config.yaml
n_layer: 13
d_model: 768
n_experts: 64
experts_per_token: 8
d_expert: 128
d_shared_expert: 0
activation: "quick_gelu"
moe_layers: [1, 2, 3, 4, 5, 6, 7, 8, 9, 10, 11, 12]
router_score: "sigmoid"
normalize_top_k: true
routed_scale: 1.0
balance_loss: 0.000134
balance_bias: true
init_std_router: 0.0103
lr_router: 0.000744
vocab_size: 8192
norm: "rmsnorm"
norm_eps: 1e-06
tie_embeddings: "early"
optimizer: "soap_variant"
lr: 0.00279
beta1: 0.95
beta2: 0.99
grad_clip: 0.5
batch_tokens: [32768, 65536]
seq_len: 2048
train_tokens: 408900000
steps: 8848
dataset: "wikipedia_en"
Below are experts of layer 8 (counted from 0) of a mixture-of-experts language model. Rows are named router (the router's row for the expert), up (a neuron's input weights, with its number), down (a neuron's output weights, with its number) and show model dimensions 0-127. Each number is 128 + 24 x the weight over its row's rms, rounded and kept within 0 to 255. Numbers have three digits each.
Before each expert's rows: a language model's description of what the expert responds to; "gets" lists some tokens that make up at least twice as much of what it gets as of all text. This comes from a sample of Wikipedia text that the model never trained on. Tokens count by the router's weight.

# expert 55
Determiners, table labels
gets: " a", ".", " his", "s", " an", "'"
router:131148111151135117140111070170114181120108086116132119120107172137123124127105130127140151089101120153156135128118137163111168165137085126163137122126140088137096126089154130165161102143111122124151156136135140102150088123141169145096146119132103117083103109137154136112151105162183117123087158106160109095125089125103142173161101094118136121107149136099123134111106148110169128133110
up0:121084114134141124122084095140120124105109134111111141176150149108142116126132141156130131102117150180137160127140140118145112142086122108169101109127159127128148179105139155140098141152126113117124135144148149130136162157128132163102179157119119115127129119129179165099132087085176156106101181099096102128111103141110129109138136108137091164151108116130156127124093149111163101097146
down0:104133147115095106093113144130106126144136123103139154141159104162126125126125085138139145124101152151130135110125107096135097168080092135123145086146094127122100132091111131100114122150120122142114128131152153095170146158167138130142087134143082116110121119132174114119140152098141127116149089124073156124128165117112167120082121130153127112108136152141121129168138136132132153119092

# expert 35
Opening quotation marks
gets: " \"", " '", "\"", ":", "'", "O"
router:157165089179113131097116081152098184123104148105137101155099139117103125104191192105152127076160113162104110086133162094103123149146105127071111122086153152099118108152125127180171169117104146128087141112118113145147123116136146145109136106138146132123129110117146105101111119156161128108153159173153156136140086163105113164148120130098127157120125090135145167088125151103126109143128
up0:138112152114114140113173102147159146156152078104101146116168146130132141137118137110161128113083132127137139124108105103156134136160138111133167184115130134129080132142185135121157077107146120118146126158150117149099110120129149089104144164103110120123107133150127121130070101119077112082127158176113106091118141166140140127127125133163135143148165126172122126117184100111131114104161
down0:131116137086103105141131171143104117140136122127126099117192158168134161149183096094121170068110101144104102090132119169112120133094114098127132129143139107093090137137106123100118084145134117129124136151135130109126121126188192095146146132091091138098129137108100099151125141146098141105101158167133118152120129118116105106134103146132096136122198116160122102089133126095111120143124

# expert 1
Table cell separators
gets: " |", "|", " (", ";", ":", " by"
router:106195136150083111115087090101102140108104139165148112124150141147142084100150154122136155120148106122155148141124149086119151130118123125121126113096155175112118135083155101153135118132124098113111126160148128138092150080126131104133138131086117092131131117129163092102109119159131153151118113184128132114156097097097090130156123121132093199118199115134140114144122179120144127142125
up0:132129095125119102111097086108142117161093149133127177209125125120133126101130130157087081132142086170132092142102152096115123157156147115118146124125147132161142135125116092123169116100134093085141150140127175184139140137148134152123133136121112169152152158164131145167117089156164116090086102072144123142099116144174127126123128117119109144123124099107150127112122181138117128134123
down0:113125171093124149119095163121114127128161141115134135099128117080102098130163100116115109110186087162118142128101109132121120147130145136094147122148121172131095125145101124119106129129138165151139077116109100119150118075167105094090160125112088137128088134107135099137133152117117121115110155120130099160119136088086112102117129119110128131082147117127142153130123112120145136149160

# expert 62
Prefixes and infobox heads
gets: "-", "g", "se", "–", " •", "po"
router:193078165159157121113140141097104084110130131139124150169097144112151130131100113112126132110112156168126148121068144125118140129146122108076126106123119156163117110116135126139150160094102142169136102204150153132179135135140147129112109115123106119137148143086119100175093149086154091119139176167120083157142111162107136163107100101137148102159126129159142081096148147118122105138113
up0:097115140107113129142121148135102132148124112118161109112177156099096138155115117102148089162148126118122106148115101136115159148113131140143113101105160167079128172126107139159123058085172134138153089128171140152170117111109124136135150165187164126122129105089125146087127126129164110135147146140110118121128116121091129133138094128149132095124096123130160141133161169115143142139102
down0:146144139176140123148133121136123135121139140108128093099096124150091114107097130132103131149166138139107142136098097166145150101134145156101133080117126118140140158150081151078147114084127119156124109127080145111125086125118115112124139123147115167122167110187153140111135112133177149071120139189093095101139120140092118123091182136135126153106094112113086145195175128129164147118121

# expert 45
Pronouns and subject names
gets: " he", " He", " it", "–", " was", " It"
router:156123160146082113158118148154083106081086143151115163116124158105114093130108097117139157141130136154111178119135145122136173152123143118121087111124100136118124130071124119157147126140128113156127061133164134142143104153137130158116158112110103099114181125106129162169109105114132150159128132149144109102131093124103140168179142119121156143131111143154124095096143087118123126143143
up0:158157143144157088131135116147186122153123133122077126153114154138067108117106147146166179127165144125160142149120098121105145088146110116112110079107163139128156124144142181117132149142107096130133154159132106113128144136113132088139111125109139156146132128124144073142166109114098152125080119104097133125147151112133131145148124129124158125154143127149123152111129143141124124077140
down0:141110163148154127150106093113137134137145126107100133105102108101154179116161127128121111121094125103128151142127160107096128121138139110119090111129186141172136108138125122117166167149151121185087121084129143142143151169096130105193087106114080067139181161158140127115121102088144166139091104111135095140143091142125141112127136086113105147163140117120123154153126065153127100117158

# expert 22
Table cell separators
gets: " |", "|", ";", "  ", " –", " -"
router:114114167151138128158113079151121146116120107162141102162113170124109123106098136129162151163133117188151165091149132151127149141147092120132130134098135086122132141092118140183123131119117118134079139133149137120143134115083153125122133092072111145117174131118161070104131136159190155139143127106187137116138136110109120133156136130126093174128082132129109149124123125108139147104155
up0:115081116106145150149114120138133148174148157160106126125115180113137129110151107099171115120139140172129131143134097122165147158137104122151112095157124123133131118137129114123082155173151162121157142130136141123149136128169095112123128162143135128092159131099127108105101120163145125127131109104102139180120136122068125145123140136111163164115131118106089124128140135161125088114120
down0:135112100089146109124115112099126168193126114133121185102107116155143152135143129105124102103128137164136153139145168120160122124109143117123143103097129149109160117086134105102164144092122180104161185148149152104119131108127158086131120140137141159138116117086152142148127181101130081145121131134100114122127097126159136051108162136112160162127113141066108126100139088124192119147160

# expert 26
Infobox field labels
gets: "-", "|", " |", ":", " \"", " as"
router:114160129136105153145081090108118136123146120151137139145139103123095125090136140138138189128153068119178161121111158086140127093130126132136166113100092184127095150118125101156163140087114113092134136130193183133130092118202109122153121102082136098120126123144147167126119165124161141090124124136107130117145099160103090131149112063142146133116104153149145122104134158132125106115138
up0:076153132135120120111104106098108129151135116137145098133162139145113091128097133158095147110091102112136133112148144160124183116118073185145119154083125109148111136137105143114130129183155132070144167078111157122194125106131124149130140153121108142160142135166122124140108082121144129167114173151162115130146127122098100144135107097134143137143161148133108120109112140105118142172123
down0:147147109118142126168130132108119125124107096103129131149146121128151098193122126115130144149139132127139161143124154143145170117115158132126123144123088138094091125175125133156156118168126145121149122116137109126134137092102089120126113092176163156088098117136110119124134146118141102112147129083119098126143132147131120116123135110098124127156152142129108075086137123107106152146116

# expert 53
Digits and years
gets: " 1", "1", "0", " 2", "2", "5"
router:137157098152150128101115141130108150105112124142145078149099147151098131141164153148142116137112137104140150143120105119117146087170139121142131149125104099133137110149144101119141099133117163143087099142109151112133080123153106117129118103095102117099162131114105186150112152169139144148167141148155124138125151136088139135111132091136152169094145122140117146089152112106147085128162
up7:100137103122113129110075115126093183182110138135140076151109127113125146169113145123095129084137105104056170114126118118170109145097119125113124138130143142142112159098148132126129129111115183138103147127136151127153180108144147128097078131117068141096131165114087128177155114085117131153097125130115113137113114122125160153121132119099132139118113103129068116109104184104127108137126
down7:107095147126165113120085153143132129155111135131145142133107144155141122158156158094122141101134131134102106108125145113142134129120072170101100141109136154129141143133145136111163100137138137123121124135145141135094129080144124165078181138094122135120127176116113126161129135111138091106164129080095152162133149128148176096108128133135124125110139153090084158133122153123113094109099

# expert 2
Table cell separators
gets: " |", "-", "  ", "|", ";", "\n"
router:108140127120144107084125082102138164093090147139134087120082162168120082141127160157133156104160096125121136106100140101111126146145117125148155147119126116111125139108147134160109129139126127102080129136143123142120117123104154154118115098111114136096109117115132151132138123161138179153092169130151092163125122154078107162142136088144084143144117132127126110107130145107119118139153
up0:160124133113154111118126116150148113114124117097134117188138136116181116149154126075113165118173123137120130122139110133102132118141119111126137155122115156161131131113111166104108102116146110150131123161161151169118181131115177142122129095126140146126111160127081147099102123090125175108114110124106101181139115132113124111167130110105133134102124129099128128075156149139107110112177
down0:133064119121090119138119102130195143167102144111127090160132094113163126071120156126149118083113125145109164105137199155089092108135096127115145124118085141118119138116146088121160130133096123170146114129103159136110156138066138146154116143145134153134103146139135137127118170124151125134177112121141144085154146150132110124131140085137111140094131151161146126146103135142115121129132

# expert 25
Plural nouns, group words
gets: "s", "=", "\n", ",", " that", "es"
router:093179177127118125112161112120101129139139144140157141132072170145120138176116078116136102149117126133122100132125090130092124081119108094136083105096113180177106118113152129139165106106132140101093137152122156135074109156150158093130112111137140106124180172124121130123116113103131099097115139103138152158157168118092114130130109142134160154098133156162148097125180142121108145133134
up0:149143138121129120103155119114071119136109157116119131155097143155116142132117127104137181091094131164154079064085117121122130117115129127144174073129173121169148155129093114117147145161119085119128151173150109110096115119168162136106112136175162125086128169091165105113088145085095148122111143151098165089138122137134147090147152147156114132113162141105120125164130131144113103068122
down0:130138126119166097119080132147152141099163114137128141126154100093135105136166091160126132122132122113123140135130119140106094128093111119111083094102101074121123121147125091124157139108140103135119109091112125146126124129098125127118140156111184121093133149121113169102119112172120135138103125098116121116125127138132119092128159122146152116092114149148110129172155123132124155171117

# expert 16
Foreign name fragments
gets: "  ", "-", "k", "á", "h", "l"
router:103086107146102110078105107088144128103157127095142149144068163129101160127176121168142147148095152130159137108138143133133133107161114103160076117103123112113129140103122094136099106119148145150149123137139137135124086135121169127150106122115138119131135115154135107129114138127139133116128141139168103117137138130113140149122117119141136110144106118168131119117150125139158122120122
up0:113074161166159153153102164156103118170094118142098137126119109116094157103126133157152115097116153137134126137120064075137161096125163167138111135086154119108147080103120107139133089113121082116151173110148097124121132160130134157162102116164105145152173132120151126131131132131128111151186110157126123089085106158089111132124143148102130119100124126128141135133135134152096107111144
down0:117135122140165123097111182114095112173140080125123143066163125136105140165167128097142141125106145119104140145126121123133151162084122114125149105112090173156069127116136111153184142105138140135127129108111141084142107154095120147160080111132095103102087149097134128162148162140128115149141128122130104122135125157108111123115097101127093114145128097127134133146103172148138098112127

# expert 36
Abstract nouns after articles
gets: " a", "s", " an", " years", " life", "ity"
router:158130121144151110103139112126121138093113123103122125128104129104132179125062145151153118120093136123116076104118083138097114113120128124122168095101148127119129082166131142139144120085120080153146125160145138129129115154139171138125157084160091128110168122110189112122112118119142138163149139152170125141123117146123088114130144146154159129128104149172081114119102099137131081132121
up4:125133136144115172090138158111162163153142121146161125129105123156105093103150116126157125137142144129124132144130130163132159091160140129142099176117131105130118097158153177125158113153117142159135144137107124109129115159134114161066133081084124094122148147134156118106101160069105145133127176124104085108159163120114090095120146130053115096101134155164132136125126096124160089135139
down4:124138103054115143163132128159084155170138105145094146119145133154133116129133157132163163165121121151129154154101167145101112094168143089103133103183135117127123142125147124146095145142173162140076138137156108149124112090120139109105087157171091143136133133129100084133144145118145127159138114084155138159167126097145126109114123110129119120135110157105138105097144142118153150111097

# expert 54
Dates and prepositions
gets: " in", " on", " In", "In", " to", " at"
router:170155115165109134122166124110099135105127135157141156128112155092114153138110156083169113111113132124168113139132105153131140110152121104143148110139128134155119107178125121179140116094082110119152146128096161180131111151154120154141144118185118111139153144133181091130106124131141110112158120158089133096142127154124149121135102072143119143154108162133160144113137135091119141088127
up0:136112123123124147139150174127106108150116097157171137155141142097152132162151167103154147146121086115166166117127137116136102117147145129088159128105106143136128121131143088153134152093112130110101135102053167145131112171136076151114137131105119093115164131132162078098102141154102115126107159102116152117122078132117148123160143149157110131123117125117114145133164127089126102183128
down0:129148159155085179136122155135101150181099147099075187077106128123150116129117168166133133113141152130114100159124099142141134118141111102132136143146193130119092134113122116107082146117140094100139119129098089127134126130124166141143103131136116097081116124159127129105144129120134127141134140117112134137110114164137160140127123130079094155131118128158161129139139135121130110146086

# expert 24
Function words and months
gets: " the", " The", "The", " In", "In", " a"
router:120122117175141119109165146108128133120135117146165130098124160104100128133087099130113111148099142164128117081096063121130147173105118098176097064101146110162144125134182090157175101120113108142096143154170123093128117182113108109120131114176106137194165169107162051144092102116125145154146194163145128120146121132121130177173146111096098134193150113148120090127126094135154129130123
up0:145168136090116131165115132144079148124101136124140169136129107139127140151171115127131160139105137117164160097135135136131168103114118112100079119117166168171124170148119183135095152143103154130105139085146154131116181116108107124124121152116133182139160147081122137117103131139143115125086097150118117105132163146117151099134127095121115155132106158160133121110083130122174176106103
down0:129149111126146129124143106152120122122147124159140119104177095119120134119142125137142097161124117147144128139111102129165070111132154142112158186128145150120149111117121111148129127106116137116120110109122157157159105160097129145159129125120115093125111114109127151103101130106141118121130119123141142118151119104101132117140142136130152154098110138133136103118108113153116120118104

# expert 9
Sports and election tables
gets: " |", ";", "|", "–", " 1", ":"
router:123138142151101131096135120123137144109102109164172074087115161175134155096095153157104098126083094141118161087110140149080141132092118102155180138135096165140124104150147066128153110110105102128147162125146083140139143147138112132112105114094144114159151144142185121102108140160135078155164125166080134117101144131108109145134122130110090125095153136113123135134110154111128145120093
up0:159132122117129093087161150093102140113135126155097140077149144142175121158123161130114112128155141165121118140124139118160157115146202163152109118155103156149133120129136145083118091153115122117148146137094159123138132140100156146123155151153127104172105131101106138121101118137129149145107122147088134094120109120116123124150083121112128137135131122119080135101115152104162143163128
down0:091129129121138142155133137179161136143131124138109099158141117114121153123124139127142166119136120116101150097095129128104117152172155126134185156117154120154073133126176144102123135118149156144120131105127164149149149146127144127137083104153120152130123126114104132149110139105168077108134130152107108147093135158165095168116119119123126095141121132156147114165100086170138160140080

# expert 6
Pronouns and group nouns
gets: "'", " his", "s", " the", " her", " their"
router:163130167140120123089139126131103125124103125142081107103117119102123115150141094115142179126142113163117118096110118155126148158119144068154129097158127119131099134108124122160133116117137099121084148124152109112115095136134147135113125107130098105168145157114111142167112110116093139188165150154102070117102123141116095176162102112132126149152137168163102070137154098077096179140154
up0:116125176136126118134141101149085139156138064130154153118125080144120108119127146149099134150106110104103128187130106101122143130059122140159150143098072120138108114129106123179083104127166157161134132127176112159118145126122195114111165105093086089142102121159101118148143142142109127149129156111110108155114128105108112133096067087146114186111143123132147113114138127105145106116126
down0:099113173163100154159115106097125134128078150126147158101124107187106127132114129097151148147087100122091063178126141118124163123156063149177166138127144102120122148104135088113125127100074161135125089127169129092138067115131139175109133080162078157118110134156151125139105102132136145169130154115138143133115118095085164149151101119129120138122137096105175128158092113126103155133115

# expert 3
Table cell separators
gets: " |", "|", ";", "  ", "%", "\n "
router:080124145123115119103103126168106149089184112075152090097097149175149157141110159158202175137158130107163117120110148084136145144198127099131106154143144089133134097145135097152127122154140141186121139135135151115137097190128148134132149124111127149115133163086158153131133144147141163091114146101158096107151128145083107143123125115146067139120112167092084130103155143128164127129150
up4:131132087119167142174095155134122114132170100138126129108088082111085134142145150155131110165140131139155148119140121124171204124148131127140153173113116121113131139121102104153144124132113129151130099153100119109171134107139115108109123137149114120102161153119123123176126158153141123133145165142066110117145107140109128131126130111083112091133102116088143122114124146136138116111130
down4:183127166120143083088176179117110135148117143133148120124146107156131150157115130174137134142079162180119117123148103169106127147177142115130114083140138097123169154088110123138102113138114151112104142099162104097163151132101125123121102115125124129140112125112134111139146131118104110165111146111113094106103136158106090111147151124144118158117104119112074103124087121161100147095159

# expert 15
Nationalities and list dashes
gets: "-", " the", " United", " C", " The", " South"
router:122118120144145110132104109112122132119115132160140149140104103112139155125104123149143143149151130137106130090110131163089124097143154115085159067144142154123075127132172155130129156123142087131107167163135154127108132140142105130104104097113153118130149131132155072156092194133121131159144139190130106131088096136121105146171135164124157112203151151176085094122181161121114112108141
up0:125143121109093124132120113154096142101103155102123184124124123130149153116125118126091137156142115173155165125128164131101055179123114141117171162151163135118129150152123153169162105138129110142132123131151102122099162121104136128111157104138120098154130101093104110148107057170113115166109131193120106132145109130143123100126113127119103120081126113117120155124130107090109129152099
down0:112139083173109160115164120163152109103128123126137134111157115131096135135126143140106170121082134120111164131151154114143107141138117090125139096137095121142151121116143125117158112120178105136129094114142132108153078146110130160137155136104123116134126118086122110129101142105147117141135147140101062149153143149134109151105139159164151140149168159139096108125097102158090122109120

# expert 4
Verbs and clause links
gets: " that", "ing", "ed", "d", " had", " be"
router:138111108128139132129168136095111133132074090124128123152127162119121127138127147116113150110147132167150119128118132129103133147154081122116123105103104119138054127176134097145177139133138170126148123120131144114102091165139084116112123098128099142125194136108111160097128099171110119141137142150115122155133124107115131123187097122129073161103100145152123102063117149164153115164096
up0:130122168157111138090139092124122124113131114156150150175135105111189174109128096103126087172081133142128136139091073108158143150108110105137120113128106102138147137188118096169132103115154111139111062160117123127143113119151096074144112083134119141084187086122144126160116137139085126135134152085133105141094155136110103147141132135100113103122118111161125127134167113153163138112075
down0:123127172135111100127133152157146130130128134161096116189101130144174149188122095119131120147125112072115149162120126102116127135119144139159117130119129117113118142151120143143137099150127103089122121088134090101127098117143091110108169155095094128156079120088129120142126141089162119133137135106142117149107136172086135136152118095137091096133110080132112142095132163103158166083160

# expert 42
Verbs and auxiliaries
gets: " was", " is", "ed", " are", " were", " has"
router:111113112148147121137144116105091134108099090119123160151135166100158137131142156126174132097105117166170159099094155115095155106154105125132105120118119115158090122141128120128161133122150134075142101122124149131087129111103106158138140111124079125148193137099130153144131126159124120129097107148136107178092103118115127099190093146117137173107093111128100127057080157143141105143121
up0:125130121135108117153142095111145133129179074201168093109123135126105086128131151158113149148127129138156147115123143146095099144086111176159138142151115151113162155137109103113120078142123166151161136139134110108135099107144104104104133136126153121110091144131132081173153121101121144121137184128080112119148117128122104135150085088107075102099155141128083108118129133161145144154077
down0:127151130149090159140143153151156135103176142204137161114122165139089091119076136110121130155137103169141119126164158135129081115127194153120137134107145142128085142137141097144106132104144156126097107135123126113161088157094139146158117100093118135134120109177136119142144099167133114149105111136063127145128141116115135124139118145119109130151132146118111105152121150096150106151150

# expert 21
Colons, dashes, foreign words
gets: ":", " –", " —", "–", " -", " de"
router:109139138109067094138085121153113135057105166134085115103090136151104121159139142171150145136131163122129134127164138081119152110151153121159138113141108145134129149170111099152141105122154146125182145133150125140148115154175094122179166122152066059108131095144131121142111119172171080090122114112140074129097145113107137105136110095098144135156095136117149113121150119132138129090167
up0:129138152129127140123171115114133088138183156091164131142142164138141097119143206125119107095127136117155129122128160092099145125175160149134116158170165155094135130136157181118163130125119122114146141118106094137140129156146137093136110114116129115150123137115113136148143098148120157143104108146131099152166104167165117115102108097188145096137127110059160110117152148107094145153129
down0:127088117098084157140113137139099114152126122151109155142125121091102153122130131108121049114123158105106119168153145160103096133131134151172155156143169122105127156103111118129105140147113151121141131167141135150139114140158113091174107150102197162145126149123141167054124123142115147138147131130107145119142117144134083125109104138171134145152126086108126123095107148150132130178130

# expert 49
Commas and clause links
gets: ",", " and", " to", " as", " for", " that"
router:121145164132105162133149103139120128142126137148115167135106153118101094123146154110147134145115125134150162153126113122110134117153118134120142140118100117177098145130130154136093204118117149121156107140163161183110138161137132135144119114115097117078154153163132116141094115097172114124112134134096129153144127149134152157159110123111125156118092119163112100094109122100148174112128
up0:114084109152098179126108162146124114156126145148160167152139124113111158132155131076144109098135133077153115125135090101113143159109129103154107138142123137105140132136067113133111140125129139127131122112162110113197129107131141114122153131071167097099148127132160088143133092122137136119120120158151124144103126102108134115115138086162106169127124124086131130122100158076146115120135
down0:132162122157136131106068160130105131133111125129114167100129141108174110083128106121127118143102111087104142165144117121138133108094105132074131127087162116118115122118138138105129101121090113127117150146111134188117080158111141109122128130112112112106091102154117148104130118081110047146150155094134160152179147140141133160144156147126144122163130155123108127185125147131151100138116

# expert 0
Proper-name word pieces
gets: "-", "–", "e", "S", "k", "T"
router:124152112170136120130087130123092135092118120184120155148104160167071058104134141123169155166148142125109134122144132125134190143136139136128124093115126142136135147118096152198132158064117124106118109094119164109123105151099135158101188126109117117078137178118157114159108100144138157164101117126130087136129111130118131123145155101145125124183141122067127098104154113078126152083123
up7:150106138110150096134120123175117137050103152122137113075110147093133144153119132137146133118126151116131145136121134144161149145154157154119091110111103137147104119109124121116091112119142131148138120100177132146104173158160152150096136127164111070097104126100133138142127172132160107130099104116142126126067148077136140101102112131107119097115097151101136145087154124139146122119123
down7:174180106168109150178190150110095138172151143103150105113183128089133134078129147100136113157116154086141109114139132115114127130134114094115104133106147159119121134145144156135100147123136092124104151135130136147099158098139116108130089084101171166175145133111139108122135138140126168148153160120150101138161109141123144135113153140125169187097158141132128143162110171114133151126140

# expert 39
Punctuation and word endings
gets: ",", ".", "–", "  ", ":", " by"
router:055184135143127116114122074122106129109113107152135120098112171157140154121086149137138079128116076154141106137113155068110131136165096141113152113099139112086113107144102094138124119121159141145124135141114101121111136133148123098143163110158127112125134131109136117104110123136185116110112182079156150143141143105110133176133138109159127155159125134122146166124108122127174133136112
up0:111072145143155133087169137092123075147125103120132131159119160136103182123175083154119109122154107161172196120100116102121130131152133105174154134125084105156160131103106085125138148124111149138102137124128088164137117124096115129140181127170135097127106126136144088104101142149132126082165124105127152116173153147114161162116124130158152148153137164117175170132122111141146121126120
down0:134183156150118090153125128142166122111156113145117137196135125146116119123154153102124105137179152126156149139095151134118134157097151097149159103153156181117182161099146108099136140126138145162127162130104117163134130078117136123112150096128135116131141135143136180145095156116146095091160131165125154154134143137101138138142115136154138152112117146141108134139147113142073132150130

# expert 29
Decimal points in numbers
gets: ".", "–", "°", " .", " U", "^"
router:172148074187134141146127124097119130092140122118091096130094125132102162160126122110068135121091141142130096108128123098145135105137119121153103129136096152158121120163161146170124157148109104134109140117124115102126134144158141154155061125143126135112142126157133110122109150158146154131108137140178074145147141161104156153155058067117115105148143184136120103061122122136128145147147
up0:159116149128125115177138102087142144120111114145129128110103136129095139187142098131121082147148136146117122106120140131115126138137135172115124131088100171153111141162115146130087120135151129090172133180110100185118141146129166101137160152157085138104123179105126092117109145150106103134101097138129139102133132150144145086155099116142129122152098123131120088137122174094158142152130
down0:153141129171136182106141132192152134137109169142138097140091132106133114122108135136092126131138076121114122102126142105152096129135153094120138083154155159152117112139127093144096089107133169138126095088090144087154142080165124098128123119123151085126146179153129124137134149167095158145123108113126122114096148130128162113130139131195110114067134132131189138094111108060138168120151

# expert 43
Line breaks in lists
gets: "\n", "|", "-", "  ", "\n\n", "\n "
router:091089132144139124093133111124093150120145115162105148137130126122144167122145131145133133154140164121122113108153126118131129110126132117124098053119134136107118134112105155154151108098189133100133152191122143120134110151141193098077117106126114101157139181107159138130135118121178130091133102116142109081116139135107115194128152067164127152150151128111090127107153132112121121130162
up0:135061116120158182141098128125111153134135109115121151156129119107120125168152145107165123104135166110143134136108130140119183125120139110169108119118075132128118161123148170075119078070145159110165141111085144150122184132169124166070138150106129127089088118078139097114112154111120111171112111117118109116095140152140159147129120139107109172101121112157138131096122109152139150149129
down0:127139142104116111140141140131159090075161159129118111165132142145144109146105180065112137170153141101117136124149112105129151138152145129132183099146096084119102132124127070089138121117076124148115131106133124136111086139143128133104155082168174119155162123132115125144114157134161094133141121108130104123154118142137109121105125116118163128188136142162145120125099118115126137164128

# expert 59
Heading equals, closing marks
gets: "=", ")", ".", "\n", "\"", " ="
router:133140135101120135118136096188091135117085146133133106119140147126129155128117122163131146101133112133140147129121106160098135166137132126141150124116122139115087136120117093151171113110093142163143104099134146120116121156152115159167176086115125122147172146074144134130129116148120154148109127120145153136117103103109126139143128162144176100103125149110129158109133065086178158113117
up0:110098117111107110102115149136078129136144117156140110172119156102111158088136090113130135126150155134171129161132162134140098125128060111093126119096142120103106133134116101095123162157068127137079121151085095132111125135121157137124124099109134128167141166116128115119107124141100070166130141146150133103105152091158113143100148086172176145116137183108135146124117102139127153145106
down0:104155161104151153145169117145146151075160121138102144134130126108122094143117134150080124117118140116137099123108079119156168139149119123148164149149145137070126171109100134090133154141131117119100118146161105169166167124080128152169159143088159144137126131157100126160140117123100168114146120097132135122110128177113134092121132142091134106167152143112085136113191126132122143129088

# expert 41
Clause-linking function words
gets: ",", " of", " and", " to", " from", " with"
router:096180109126089142140135078117103115147162111116149125146157120150123116140120135134116129118151113154182191132109103147118093104147132139150104137142090123155099128133140124145121124135112087147145123144134104191112105167171128139106109126135131107140138139141132106109147146106155119118182147136179126130142116122104111118170114157108102138130104147137121122109108140122148123127138
up0:116093097128066102167122082149071122141121161104142084164133155122166123109135172180069118147111097115114115146165141131167111131088132147117076124126122086120122097113166124158111103101131172101120119156165146126094114102057108095133160164087119112154120097138135147101121144110140125114126121167144116115117140180145150089144118115138143174147119125123126129116112130096136100142130
down0:136142118138113136106128143108150094089118152131123162100140101131116141114171112119156150148140119109157167131145156157119144139161127083152140158140123141196116136159142146084141167178124125177109139102130118152112160171157101122146119072156110152080110083113109102161148098160113139106151157114114113107147123116140168170146130104107102115139127143121125126135153095150124125121109